python train.py --n_layer=12 --d_model=256 --n_experts=48 --experts_per_token=2 --d_expert=64 --d_shared_expert=128 --activation="clamped_swiglu" --moe_layers=[0, 1, 2, 3, 4, 5, 6, 7, 8, 9, 10, 11] --router_score="softmax" --normalize_top_k=true --routed_scale=1.0 --balance_loss=0.00447 --balance_bias=false --router_cosine_scale=20.0 --init_std_router=0.0303 --lr_router=0.000668 --vocab_size=4096 --norm="rmsnorm" --norm_eps=1e-05 --tie_embeddings="early" --optimizer="adam_atan2" --lr=0.00133 --beta1=0.9 --beta2=0.95 --batch_tokens=131072 --seq_len=1024 --train_tokens=665500000 --steps=5078 --dataset="wikipedia_en"
Below are experts of layer 2 (counted from 0) of a mixture-of-experts language model. Rows are named router (the router's row for the expert) and show model dimensions 0-255. Each number is 128 + 24 x the weight over its row's rms, rounded and kept within 0 to 255. Numbers have three digits each.
After each expert's rows: "mostly gets" lists some tokens that are sent to it at least half of the time. This comes from a sample of Wikipedia text that the model never trained on.

# expert 37
router:133147117122124142125168140129159135127114104141121135127161159087104106162141146135106155124125120135095067170145160069140113143116144159114098120135110078125105102132156128125118163124163103135147153143117102139139123138125128123129131104161120134103146163155156088144085137078145154157111141093129103126153081121121152122097152125129078145099151116153108123141116123125123151101100141123106133122107078162125141135111091123135161091140128136178134133115125158139156102115108169133109084166146150165072146167102141150108111100071101111130156186094114125080173104080139107154126113136119126141089098152098173139110138161105149142119092109102131156152120122097124155093116109122156186118100111147127147161113155131118130125090095142134151166114142120128124132108104090
mostly gets: " all", " dep", " head", " ext", " off", " Team"

# expert 31
router:153097150136131104107114134116137158108089093126102106109145111174117162148117089133149170122133127104138096077134153154121105150136115161125127132151133139203095143123133195147130104113054127119154149120094114116120146115162146082117136136119087113146137150138129133121122133147102101134109164142174121133149112108117099146098092110134133088158129132115131148143166154136090096183111116117100128134144138145160135088072122086118148086118116147115158118097130130180154116150103156144123126180122143163114104113150147112088144128147107137126127108145115092161144151116095164121136147149142129119136125122151160088130150127129072172143135100115170108122120152086139129090111149138164145100107149111102151135146143144115068108105126095115113111152155163129144142089109138
mostly gets: " P", "el", "or", "ep", "ion", " home"

# expert 40
router:089117099105140095149150140119185076124115123095089153102099115116155112156185137105147108179120143118165102090183134150124164132088127084130155117170166114099171101153129154099149129120103111129112186109156128097086146102139095150130137075147099108116134111114143122144101128114097116107158136149141106109113087107108105151142154139126121205124105170126099141124132132120180138127119166145135091120098137125138079157128073132141130150108167118126114134123100108128145137104170104115120128088103117164123101152141102136112102096171154141132114112131141113106095141133139097169129127162114093087109126134132112147120111109120131103122158098089162144121155130130149118124144168127109148136139098091144144104170118136111146152122121107148130131125089144108128114128139152
mostly gets: " its", " other", " dec", " rec", " ad", " this"

# expert 29
router:176148149147145162118146156117107120143164126125116150142136117141143114105121124188138093103164129103129132160169149096141141141108120113129156145097139112139116114171080094121134096123163113164136117130121146119151114107103106095145113114139072102131091114122141103103108121120134131152166106117129115141169171109150135163166111110114130098117119126147160101107096103126138084153149112135125107122168150116113094132126172175126082103085066151142138133140090123104117091136111071187153157124121085164135103138122150121096108136143122158166148140124154144148150136126158146122091148144150136120093073127108145119126143136109101130162137140156121169152102121152133086128131116089135123104123166094103120140107106075151119128135098122134120135097124097081175174150117152
mostly gets: " Al", "il", " Le", " Re", "al", " No"

# expert 22
router:089138137121114116128144104149143116180105141086155165159141118170146122110109128145137141106113118112156126127130141133144173097170160171116112138172097104131135111154129130097127151117171119128107099120139097115092132111114134161131135137129139111138130155163115109142118162128095111154100076163134141129123118125100176142098115123108162128162119146135111154169136126099130100100147164117111145137170142094126103107111156149130127134103112161068157158153138148124136100115108097179130126113111115117099130163108125212116100107100153108115165138120176067095108157122160138130141122173154125145131113143154162154120115101137158139147126114088077127114125151148126188128141139134155102162117124116161107116137132125152188114132122110151148144081125141171120180145124159
mostly gets: "am", " her", " him", " information", " Gen", " character"

# expert 43
router:094124162144118124127173080123133093120110100095123156152110123117150111127151136159158134126099135134163098135112126147138157108111100122095097110102150121156105117136148116126145123136109089136145083143118066161138140120113161147129111130125093125185133148125120149119099108130101145125168140156121163131132108166141151089130124130124144116109125134101093112135163092099126102152171154146138114161095156153088116177102091144172142160143122091177090112126167094159117088106142126134150109106125152147123143137110173138092128135142134146126171123135158132171157130157143121099091122142104115118133139153154098129129083117164113110174103143147137147120127122187102109157172132133133121088126090182150076091107122122154153141117147078113148154155161136131176142102122133
mostly gets: " gave", " farm", "ording", " According", " sit", ".\"\n\n"

# expert 38
router:143117123142120100123158108125162127062129120118116112100187142146109096103141150120135116124169094153134122144133109090114111134110143130153124170121126154155139151138107170086086148153149110155155159158157089132092114096128112171058138108112140139139166139142113123147117153093101116140173133128093133124130154140116121115114080142142160112101103148156097121174142061125131159152140143142160122126146111122128103124102117168133070111144116111088114131193102075094152129118151131143176109105156142135163101109086139168116101132124131130131145100141138103124123112107131143137118091125155098131169143124109148122106132133159193137101144113104144126141114144099144122119105104110141110125140129076098119165140161111122120163177118105100110131170136125151142090112148125
mostly gets: "u", "ur", " Kar", " port", "o", " feat"

# expert 36
router:134123124132118112126153157101151108146108091090164122125127108099121110109116171154141111122059107148158110108121132156121155093124105097137126085086117169139134110138155089109132147172149154163087073142125090116100100123159130138161112146107135120131162126138180110105131112122101100118078105120110122132080141123119093122159136110164156131129145083097107131143109125123190111132174117142149106138130126124133172063123159117097143146116085112161111141071095140156110161107106144140099113111081135111101141145110160109140134140131098122087129135099125115141154129125155118084167093088163142107139138102118172117137104112115115135140149115142129129139148134133130113145093087139136116142149153167101137093134076131113129124126162106172115097155147155117120137163166139
mostly gets: " US", " USA", " British", " South", "my", "!"

# expert 28
router:107109162116119116124122130132111114138130121109110113167151125131120126116102105127076116103169112145109105122099122128098138080122118124137112089145114094104140120153110079121094112123158092134113109145131200089106112156099135121128125155097150099135083103124124111126126106163165103106167089124122135091131147158151072162113128111108147138111135174169126124146116122123144124139144120140152118120082153119156115156176097127136165089170091153143111118136142119176150170146149164106102111101089130116104151099092129119156128153142085094104077102147142119107175146159139122118107149106143091121139120128150119118185090118121124119136106155141158149129116097100158090147113147090138117066092105123094104144109176131127125107127091105124175108094144118130108148116125146
mostly gets: "202", "ass", " att", " man", " R", "ull"

# expert 10
router:146102153168129120101123142157113120146118177082124115155155134125120140160144160144117175145121172138123142120151123163117124148094142119128113082128134147134150137146151099144124147117119138124114139119141088123109087153122126153092121073092122148143166094157139128111123121168163131114129164090117143146154119109154161116153138140147109136137100122164128099088112095100099147113130138109111098132122152145146135094143151140107163079156148104127134163134126164170144134133171134081130115135157167108076149088085085104178152130141099130125170180108168112126130113102116127121159169146123110143122096139152129143174167131155126064149136113112157131152129122127162147108139132156149107082109113091124103139141155118109197125110145119155118089098085127087136142148126120
mostly gets: " W", " Me", " son", "der", " Rock", " Hol"

# expert 25
router:140135113108134158145099147109108123122160119133101115154124125143154121127065129135150081152064117130114134167129123148165119140117125109162138131098076127125159107110104113145122194145141104098137133104099105124152092087138155143143149139088145125099109137125139181126142176095116115103114114138138153125148155152129118106155107105133091133166113127172112118155176138144146159130165127132112141118122103105135149078141126094159126123174141154139106123121132143114135141111082144124135095123085104178125119121096159141167139140068124123101131148120094105117117117097166163110144118108111138109154150160097087119161136165152131142135138132113099155129107130122164146102158140147140197158118134176148149150094106123126089135166131150162059118163123143155144159123121140
mostly gets: " University", "ai", " season", " Park", "ana", " House"

# expert 9
router:110126126164133138112108124108106104139156150145119108111121152123109111135147100118132129101143138123167139138107083136155094136159077187121104109161091133138113133114128152147144168096156161119128129115148123084119109107139106148155131177098163134110152132149103158132109140095108162115121113119105073157096139115128164129161174135117133106095145143102111111120138134141165102075122123132125116119167125133120150122141115131118124176160114131122182118129153133140063154153160087147134171142114122090084177114092112096111119140126124152114094161107132102171146139144107130121091117157159172191093132131151140155125107091164137080158126110170169127148142168134127117149136130118128109151157107115091096153110139143140142186138085160102150117103117092135129133139111113
mostly gets: "ical", " each", " Indian", " Med", " Class", " Christ"

# expert 21
router:106170093137118115109107118178149119143132142127158123118089137118121149097144141094132161145168125125101073133144171162106099161101149098134145130100137162157132102128092121142140113129134108103122126142130127156146096131102130140147150136181118089127116135129133104089143121168110153174120106146145150143142108088118147123131152107089131095125195119172143132124093121127144089164166117121158157103148140103110163131123122125178092152134173119106139142121126145114153157128105146084155141114141093101114124121094127164153112131100139169149171123088097143119148080166142114178128124113112140108161150120078155146086127155117139098118160130162133133123132106106124110148098113169156186115121111137111083160164110109124131144092159104170120166141117126165115137120146157
mostly gets: "ou", "ab", " ar", " Ar", " An", " Car"

# expert 45
router:138125154175195164137138124156156127118127133161156147112130117124143092130133119091138130138122131121139113139113166137114148188179140122159135094129137143134114135127162163116124138164137112155137156098152143088167091132074099135126160157088137145133147101105116158132108165161165122157124118150155094134157111103136153123131133151110093101130097153131107124141160113144113126137126164143160148142105155130125138131086154123143152116135128093141094133116084137116146130130100114155121085122103123090120116191148107171114122149150138158080100090162143115105127162112114169143113132133103146148149141089107173120162121128141115125123150099127104115161102169107117140162104123086077160098093175159148092072115084108086108116128133113166106145113110104118143094142141125
mostly gets: " cont", " known", "ired", "ap", " named", "ands"

# expert 33
router:119087120124112133118146138119104119144128178148175096146078169112132130087108091109142150108102121143134115107119094129128112137114183104108156117148130140105108132160098130139092088153113075140119110124149150143104125103120164101169152104091143105147124122120133146100106171113133145105171142112109099109118183157119146153157141121122130147178131162095115161120112128110126117140130096089125121166117127131153128119103091093095153191117152100154113108092104131143140137139143181117150103121159073125158091119113112127100127067148139136170153122109158094125102083122146131122147135160183134146158106128101106137154091133109079146122086171122145077144085133159120129186147121149090168125158127116121120116127102135143151134118123116125151126125128139137107138143139115
mostly gets: "pl", " oper", " g", "ert", " elect", " activ"

# expert 39
router:132123162135171148157128096127124138107126141131121140154160109117099155143125156126072156098109091118126115139098121144169125120105116136137121156127143140154114102159140102127129135125096106149115087125130115110142152104181151150087123174096114175118121102095086160109169099152101138149131137125158144106121160160100134144093095102147139143140116141086157113108144152119125128125095135157124146127135152157151111178128115129088149097167164101169122144172145142139098165136098086120177165129116160124105065137141121129106155158149130117132110153148155114130109107091137133101152193090137137147126136143156066149127144133137150122150132146146110142076106133123146108168111097117173130122111150162134117117087124128115123073096142131102161109154126120150109077163092128
mostly gets: " United", "C", " As", "iz", " began", "See"

# expert 1
router:136136135162124142117138086132169127136100151148105132119119120156146132128156144108112114125105137109121155102091146145151163134150137152129146148076145133159102108131156125139111115149142099069111112078120161142122162108132158147138107157142164172143114147125129139094147131088148156128140145121095112090090092117104147074166138158100139127137096137116100095090172158132109131141115144122147090117117115152074160107163086131134073139113115106119143102156135138113112117129088122110139097143149161145083106099134146172147108109108137084095143120138129136135125137129090146072112153106150120085117140089125161097100123162163129138103139159141121118145103133144153077090109112117083173128135156099152130129107116118064137154095127196139136115119103155101145126138121145
mostly gets: " |\n\n", " part", " album", ".\n\n", " number", " post"

# expert 0
router:107137138111108120147127105071090169177155088157122150093135087155194125159089117113098129138147143139123143156124115114144119147119141113122139176113122129100115127154128133165152123118116128076120151117119126101088147146138135137133125184109151118156148145156119168110100117120144142161118158137118136152104124116123099135141132158168086115086096137181109088150128147097107108129157111177123141122130156144139099149123140140107122159106107124098134101113122074165181111158098137135102151095163161106163112153194106141146150172106148139117128168127115110117121141158157127111103144130074132147098143092162146147164116112123138135109143149167156131087126112127104156141101138137113113129161119140117154101158134140126159099136144173159093119106100147102094122133155161
mostly gets: "a", " e", "ed", "e", " Pal", "uc"

# expert 42
router:145102087116120124131117169111146110085108117156117144131118118141164127121132146133128114113108121136136155100093083115149115126108151155125087152176119134129112107106149113091120099119135166163100125134136100125073158132137178133141130122107129089120116147079118128157144179151099172120119123137152135068081134132152106146093117094168102137125130137092105138140134130111137112133154151147117100114153092163152155116105148135106134109120138125163117082144139143154099099131092150180115116131109118147134113058172114129154137141092128118109108076115143131090113114128113104140166125130083152141154120151082140131145132143100150111144149127140164099080134113076152108152145141163114126132112079128156148107161119122075124111121079145122148169174134149153094118112077120
mostly gets: "us", " Uk", "ource", "rain", " sit", "cy"

# expert 5
router:119106145148098132078106095132155085135137172070090122145172096149108109126090114117161096114114123122145110132116097157158133161122098135129136108128143112088128093186122135131125130087103156113134121115133092132150113162094107106132132175138135120124177097128126127110145111122127139124163113158168108151106118135126152098134126121107120070123121143164137179091100125130129130162120158114127150141134092176135122120149074126146134099142153171104129129126101131118117154098099100103121114115069109115110186113097190110103111141134081167128101111148133169142129138155123143155110116104130148150108136126104103114108114113095131135088119154107164110140157090163071154111105102139075152137143161115141138135150114079130111128173104133155130136110159121131136119145159118
mostly gets: " over", " where", " between", " un", " against", " game"

# expert 30
router:185153127153167080144130149143109135125163130119121146101121126112120184118148120120164114142096088102077140154133142099135116133115114125165129147099125122099158147132143090135109136154125143168107111166135150143143163143173135142131111118160131130137074164187116115144128116125095146144179129135132135144133128130123093105128123145132139113151140102161118134131138116095156124158112160105121172058151136083131144162105143102099118146146120119130127154140132102139139146121137120115158150110059101113162126114111146108143095159149086081137123137140131144086083085131146117165133151109094103132135154152144172142155130165137153178105124153093156157117127138157096119148150151154121165127130156174141129164101152137142088134107101121093136119077092143123085112156121152
mostly gets: " Tr", "ss", "°W", " Released", " Gr", " Jew"

# expert 16
router:118108098083092142133101158133141157116133154159141116157130130133085101149122130153152095126144118169102192074114084124177120158150139122113134126127142114101134166123132101126151142135134137128060160096153114118154110087124089101165116115103117188162115091162105119157113100141111116178100153112120133135105141104114122179138128104122160122109141126129134161130135125103179129129171122103121172139152145124150143130113134121115138108147141115119155122117128098084110115090154172139099133147157158101126167149134120110102146139162165136137122137139168128132142169124097111085143117132155111091127134100155093083122150164114146121167114081154154167150106123104160129138129115118093123101151128129109166128107101091124105173125109124097132154105138142097074120116088133
mostly gets: " with", "é", "==\n\n", "if", "ire", " who"

# expert 47
router:080163123107091144060140113153105140149081151147147108140102112104165150154124113146148118157106132111152094149070162113131159109170138082110083161135108138141124148123091113110099068113122159098153188146101153115089116126135160089114148166130120080109104125151127077101110111127142099152156170134130131106115148141115120122141170149106145143185161150120130115121115116086098157131145113125086112121129123144146114147093097106117130141101090083101157168124137130090110127110156128123137101126123143111127122075153140141133148120102128121094108131165130116160135132151109106135108118108098125126149113124099095137107095101127130134151105130094098115094112162110142137107123121130100116129087148131145151096121121091119146113112093140124121085124145094128177161172134107
mostly gets: " town", " school", " School", " Town", " public", " family"

# expert 2
router:139158120124116082129120123131151146113109122128133128126054104131115129138128120113125170095158133160161153112129166124094139086097105154132143079157092156113065101132178159134089145123181146144117078133158108107138144143137106147118131158132104101127146157159131113115090138130160136113126143119140171099127084131106121084115156123154134123157126116164123126100096142136138115082076086148141108125111145111139104152100110123166124124131105150088130102131187156112086066112084147147151094103154141118148141150163171082105145164124148123147117121133106136110149152135084118136141079107106141134164129092142131105145125116134129098130114118100123127130093120128099161097133100166155127087111160127128152134122140134125116098087165131132144141136174133105112163149104143
mostly gets: " for", " he", " re", " after", " For", " before"

# expert 44
router:069108081128140104137136081152174112124134158112156125154156114146112081123140150089126110133089120080132087180128122121102123135154128104097157112098132116154168109101135166161118130136127077129154141132125130101150121130128120123096092138166118126090117130134153130133127159106118127080108147147150124110138113128098140123159109108143128149114126114072159142152131139091145104176107087132087140117114107122147155126168118138121160094140135136148132140111050144133153087156143153120091136102105125083105096160137119105106133131109160171139104127104113132089136133152164127140161149106150105095132143091162141132139084145129135173165142120089138106099091138162125103110112155106142127132140085141130157115114131123148107134120132144119090140197175150117095111093135116
mostly gets: " John", " Con", " Green", " Ed", " Sy", " round"

# expert 13
router:145127132103080100172168132103153113118104142108158138152114147112118092125135096104117084131119101143115166143130166101130140122140119078172108115133117097091137119121167155067149109140108134108137145143107116155119126117114124137107107167125111127096126087116115133130165096125094140101109130098088162089081167131135176131142114117123145158171146099107119114116122131138154108129128107103114128113124116132129125192101121151154109131144144138156104104096127187121143103104114089087118157113138155151114131135196123136164097160098129140127154138073101137134157162177117101134179151126137110174124144128090182084109116135153119102121173119137141143127140123085114126120105112146115132136130110093137132083142169137116093090131091138105090147153150108119138144124161138
mostly gets: "In", " became", " Q", " would", " was", " being"

# expert 46
router:085124133116077139121125134143135121123146101119151146097113087108142151134148155145130110090163124146143179120124098104176124119122123086111115123142118164128122136115102092122101155168093159115138102097177180080155106130119146088116132103150134106120178123126074133134147113120134109123113116153120085131146158165178133137170102129146120107122147137127118169144132133133103147140135129135131091139122124105171134132130130103140100129095163099146084183167096152109112104117148162134093135132124133132121147106094116172166153120108148111104110133109146150137101096107113100117166104147149112120141134103137152152147117088151100117126100096129118114092151175092160099105114146131129139131166120132140130120129143169136088147176098183133090146148072129161135146071168113
mostly gets: " I", " ch", "^{", "ron", " Ch", " Man"

# expert 24
router:149112116116128159122106129124101147113095103119107164145103160133076140137149108149108104114163115160117108120112087148166139105125101126139135127120068141146091128083108144143141141151130119152133175076075125117101115133140110095163130137170149141142102139139059183130144123125132130120116145120191104145105108141135152159142121178133147130139156154141131124169120171128122124109161121149134189134090151086114149081153130100083132122140170125151125121166169114094105145144132145144109155103134122150132110124157125112154161106151143111104117135167128162142121171146107098134137117145134106125150120100142150165075076142144122096111176123094167138138106113134113140144164103134152079136154135112178118154091122156150147138131169121152112156143144139108142122135117113
mostly gets: "i", " have", " has", "),", ")", "',"

# expert 7
router:115189121141105131154131168068112125110155143119116141156117158091172103093142127117120138146141136131114106128126130131149133155124119114140148097149136127127152159164141144094112102136132150132186106106118141169163152099088113101150141125145187167132130144148133127148147116099116142139150102104093122130140117139160156160108167102140168182145140132072151163118139090100090151130149128111144145174131106144151110133107148107131166100168158149131097182129131135121151112120131141127130147153105121103105135108130112093109113132113171110152153151099087107143138168172135125129111109175163168119146127192187132159148122107106123166096130139109108149123105130153109166108128084154119148143157108121107134126128155148175108148123175126110143137124132134176138100121171144
mostly gets: " M", " St", " a", " an", " h", " V"

# expert 14
router:105137127133172090131146157153097167142108128109132132155144146160131142123137147134135102128141117135123091103124127150145120121132133121159102130139121154077134157106114144165154123081068090085126115140115097161188117120151113108086126176146116147113112117112127142141155150142179164111131106127108112112134116155141144137142127127130115115083101124145120120129124113130139126121168104138135120164151160166094148181118132112100165093110120108118128148159165136103099110138075099136143147125110097108111159148165111114088138101132089140093113148082172127097134082127128129116109124122194106120070117111086131144149161154091136143139098105153114118142109096114086125122119136120137121112155169166161102134178150123121122158187149077113107131140108155138146180113108132
mostly gets: "art", "|", "I", "L", "A", "ew"

# expert 23
router:138194149116154158127074124141106109112138115133165143133075126149109103089061128131121136125150135134168133165133141159135131112158151138113103112168118106126140154103114092156197140129153094110122103124116135143142111134153135128123099128153155093116140134162120104118175132135139109113095085169113194142155153137135119166095091131166128118151123118110170102132109126120144106152147112122154134116120141150148133107155134145109085121133092167105105147109107096115156144159140109152096166115115082105165118115106195123073143133110168132152100152164133104147121132113130141094117133136094133111167146145121111135113159133157126157141062146101113113095168115109096132128138150083129125146126135097126156115171122102155129137147113125162137084135109131166115113141141105
mostly gets: "ub", "ra", " Col", " Old", " Stud", " l"

# expert 19
router:109092115118088159137112132086146148145136151113147076105106140138081142134123160131112130116146110110098120122143146159136143113118125171180108146108134114130099153103181091064103063135138138136100170114074150130132096157107120166102130112133146116140153097128157090160124090151135121136143169089075131144099115132121111147120084075098159170102177095085124124128149149162143143126057100109122136122132108122140128112179104155110143142144085181162094122146138135111123111070156173106148094127144159131128134129144165114140125093138125144110147130121114162127130090111144113134130148093116115138127108122097112136118132106100121105153146149150144124091116164111117096147121109099131129127144175119111124108125158131125146099144126154076117136123149113132123131120120121
mostly gets: "et", " one", " it", " form", " n", " can"

# expert 11
router:139145086148140123116142124103118086160100113104120181110108143124117096149122112147120139102111113162121156107097124116116120124113134113106154193149147173085159151142136088102117125145157142166147130133134123149112123161140150111145106150152111093145107113096160093171158109149107122090096118123145112076142092124146169116140163144135097100090151114072157114108127149122158161148113130171131180142084096143141142123135097103120123135115147116126150106095100089129173162106112105131123162161129109157170134130134112110116120136132113102135124112152131109122087191139147117129169102140098142129123144131079141143125111157078168151113143143142076107146120091147127122113098171118130113148103141147155111157166089130130148114172165124140148142122119118123106082086127091
mostly gets: " t", " d", "S", " O", " comp", " sh"

# expert 34
router:130131154093116147149156130113074149146169089153092138072118141153084145153111116166152159144155149109099139156117083156165113123148135091084105143135120131117146093096158124117082111105083164150122075153098154139139116139129104165126146102156122117084123127127138101131131102114165133127104107137155104182142099086145115130118123138132113122124125102118155116100149126150084151134130096150164138088125075138136111209143116156146123122103097115135094164130168159078142110115148105129129123115098108140111116156089103108148144146117110137163091113097130119089117131094096156144084145089125157135105149133143099150131122116154128145156094163146123143127124130132088131143124175125105129134109145094122132138100123124166113144184173153137142109120158127135139139118132131
mostly gets: " U", "ru", " com", " cl", " sc", " And"

# expert 26
router:147135149130109108101159126099166160139160138082100149130134157109100146123159153140111184108172108106152106087118106130067162130136125142137121141124085153132151117098140133146139131119076160076128100143081129147081124128159141142100110075093101141124103138131115120110102135085075094132122089100135141144174111126114106162116126115102116141126179101128096130114144131150171125148166163137137107123158127182102143073172100139135128109122103174135120109108083096122125100132157093143127119122169113096125150117128095137145151175114118144098171126119170122157118126155154162120111159132145125137150145131137140116122132160137141118097107120119128149125138108159144147111120121109138198104103088144117132152141094128131133115155105136169150139097113146106128122088158099
mostly gets: " N", " Sp", "°", " Ab", " Mc", " Nor"

# expert 27
router:116125132144131107152144082167077129128116126155094127121141170083148133094120130107115110124147129124165143126118144077095140153136121130123086123118185148120183142121081128141114152078136109126128148122126107156181164131157170135107144127117131118123102158147093147147114142118204127113132124144166159156130131165130095103102153140121093151092137151124149157116168107174086099167089148150112127109152138154146113093113064110120097162132128126119139140080123119108103127122131099070130138165160094104136096134133131096138125143147134129136149076114150123167133161119092081121122139145120115146118172099093138104130102134129133140123158161154118133106138122119147065106130136121102108180121127127114176142142145151162131090115150093121141107130152139135103139145131123
mostly gets: "w", " under", " in", " '", " on", " from"

# expert 12
router:112145118096110117166140126172152112092150136181131114121146139137101148115126131103113093139122133115155147122152093115107092109151126146116126181134101144140114102157114106128142099108126139133104138150126145170091182137086160132163087123163154145154134135094138138159142144155113158070072169135099130178118114126168144113157125173091138127149127100153098132116127144118131157142158067123164118099188166136128150124102152110154085120090115175101116112108098160159155114147145140136142121133135138155163109142166131131072102155146163135104124129146112087104134154090104164182165132130099151144158106130115160105119127115116132109150131143144129146128127166163108133137135125175109149151153134129118151108124128136086133138148134115116148091117134117171163134113085120
mostly gets: "er", "it", " Not", " cap", "/a", "retary"

# expert 18
router:166141144139152110144127123104100138137094123160152142134123101095135103095115120117153095148109145174097134127119106128163119106112142107116097138137109151144087150060093099127129115122112135162150156085091116156147137097141136144157114101102079153132162184152145121102168163120106132163126127125138075146104147117122137088132177133118146111137124118119138116161161160150118167080086150112116100151123102139073165105099155093146116151095126139163129110111166137052108141121108129113100117147132148147146135130138134095158123115134094121092129112100127142149131107136091087161122106137162136111139153106137093143080127113115109127117120111113165120154138139092115158096140120130110138126132149114178089094171130169126083098163171114125135103137116104118107127164107123
mostly gets: " States", "n", "==", "An", "====", "\"."

# expert 8
router:152137124132122125129118159100107156108142104120112112146159146122151137157103150127124136140146126168096133130087161114148144101135138158098150065123145144096122080105151131180123148119119164175115118168135134123166110138137131149134164140125126120117131094105108120094148126161093144097100098140074155169116164096126111162088064169122183097166091112126117121085143147178135116145133110109140143139128103130097113127157126145131150123111107073150118123101133108128135103124127115110099157153079158127142172131115151134140139091100119119149167143169107165169126120136139137134118100123128120096164106109169124164109138105105118156121156097144107126121135130085155151132144180132159087139127092163111125152153126154101115102078142148091158141136101154142139106086155135
mostly gets: " the", " m", " De", " Gl", "====", " rem"

# expert 20
router:091144150126153081096126158123093136108123150120115096120090151124116131150144105182158116139100142142135143112154151071110161128117126127146085093156127117148098130117144175127114125118117134117115157146144145144168157137129129073163127173144129159144135109108159157113095164074139156161171147113096102127117072114149103152106120112145127122142090141099148141124116124097116138155124149162140142116127152161166133162113175124098144101119131097148141124106103090158090147139141090141117101125126089098151140139154145122130108160125083143132124089146124128132107140148117144117135100123118113076168125118141092115099138171118167158161155134099122107127134123146147115137180144167118124122151116082161148102161129170098090103147141129127134121150148069066141130100127091
mostly gets: " and", " or", " con", " two", " &", " new"

# expert 3
router:117140151101161137100084138122149133103146123147073162119144129130124113144121133135151107110132096099109113142152137166108140127131158146091104154107123103091122107114145134101158144172130102113136151132146087184122124123172082104142168133156140118164119143136115140162087162163157084146115136131122146090135124104094144136115117137150087133157110114134094142140124130151114106116099106099086152175133132120161115109111129082110134158108140138101128153136126129157051160123097127125130140064115124146121123139136125114159133116115160098172124080121071096139139115105122161110140112143142160120086087138119115121123141161112169086167128146177142086103091092116129122154161127146094060137150114136116091148117096124129116102109143125106134097156132131118137163148155156
mostly gets: "ing", " had", "ming", " his", "'s", "rd"

# expert 35
router:113122173143092128118138151085124129131125093108147143144127157118172124095170148097160122130118143114141154127133135157098139116131105116129132159122142153143146153112106138157133139090104150157110131132149194159110183150140112104133113125094168139149113092077146140179144113119135090142117147154144153139099110132126115101113141098173174166120130106149123131145089098111096169127084121073110124099082138111097142099139161161127107189154140152084138130152165167135139165152153132140161134124106114131181092151135108140159132146135134146165096161133069144149133156128181130144112149128137174113112130150113129100130134108130079115138139131105135099164140124136118142132116145139122052134131113126115119145161132148153128156081141112125124107101139150124169142157123148
mostly gets: "k", " station", "ank", " Be", " used", " ent"

# expert 32
router:134141123172093155145158130116097115125151122119183070084169168109128164098132122128097142123099129150111116115128148165158117132179097123128144128141126106163158175145123150126138116150118125144095109128106140127094160132151150093130130145117071093148126133094114124132163175140109145088138147132121091162146124142088128146112161145121106149111093137115103165088059140148120129111156105136143166114144140118141117152161161111160101127141124104127113150115106071086113136133135124104093173104111143127119108088102120136104099131150093124129120128117112097117076117138088080114142101132075104155135119102140111170093154118159108118150117123120125091175125153114141117132136087107153054149133107080128143153140154149138098117122123148125117127150114104121136136105099135
mostly gets: " c", " se", " film", " ele", " performan", " pol"

# expert 15
router:132124114116148101151146110132182142091155137135100127081153193106155095125131098131116152110094118113098156138061112100112106153157124117135106125132170104118114148149113123117128147106122143159109149180151104153140108118112159110118112119148158122081104170131129115121114151164117095121101124105159105164170091150162129162117110103134120103113163167107096138134068129148142099103147140126132134077135143106128116115121127134146155137132105103167095136123163116148134138159133105142145115129141106101178127128069069075115115133080138126112100140176140138121149114118138104121154140119082123104137171143153132155097112139136123157103125095110117136163141114156154151160149121146159141081154149170160171116104110142146139135087090156113137126126130127114087113104114146
mostly gets: " al", ")\n", "\n", " pre", " pro", " co"

# expert 17
router:097127119105116120148160122185104186127129107139101116124134132067109148125146103128111161156112143123130157148149128117139143143158149104125140148121196118099137119130166127186103138102100112148137114154117144128114165145122121109121104091141111125173115148144122145159118120137131150145129158153115105097131147154144107128092113154120150163102139161140173088118133091096114104107106129129121150181126117116127159114133196138152100107151130126107145102147129120117098140106161172093143085125152128135102123105122115126080131078108172153177120134155076138150161083151124145181090121128140125157146143153100100135101127111166136146099111099147128152134112107155116130084115108107171173095130144139114137101098151123150153140095123174149119096122105110171110170120115127
mostly gets: "201", "199", "197", " v", " Mar", "196"

# expert 6
router:138098147125173157075112134121113123096101115152142065113138099096112140098139112170112159129129127148132175107115115136118150144131144150116142133128177068120147131100126098108147147116105146102160114121134120167155140145143098165096117114112093148094127124100125120125109162139147142130148131120113163129113128129140132125094130109156106131138108080103117120119106149092121144156176126150116127100132135120119113114130162099103124094078102097121099147165099141095160167130118159055148132123133150106128114172157097097173110102148070127133154103142110113157105180141128162163147153155102090133145136132146157132140128100140089150111120145156070126083145135164107133106108106123139159182162088137147118102131139121139096112126109084139149111116146134165089121132124096
mostly gets: " L", " T", " E", " B", " Z", " S"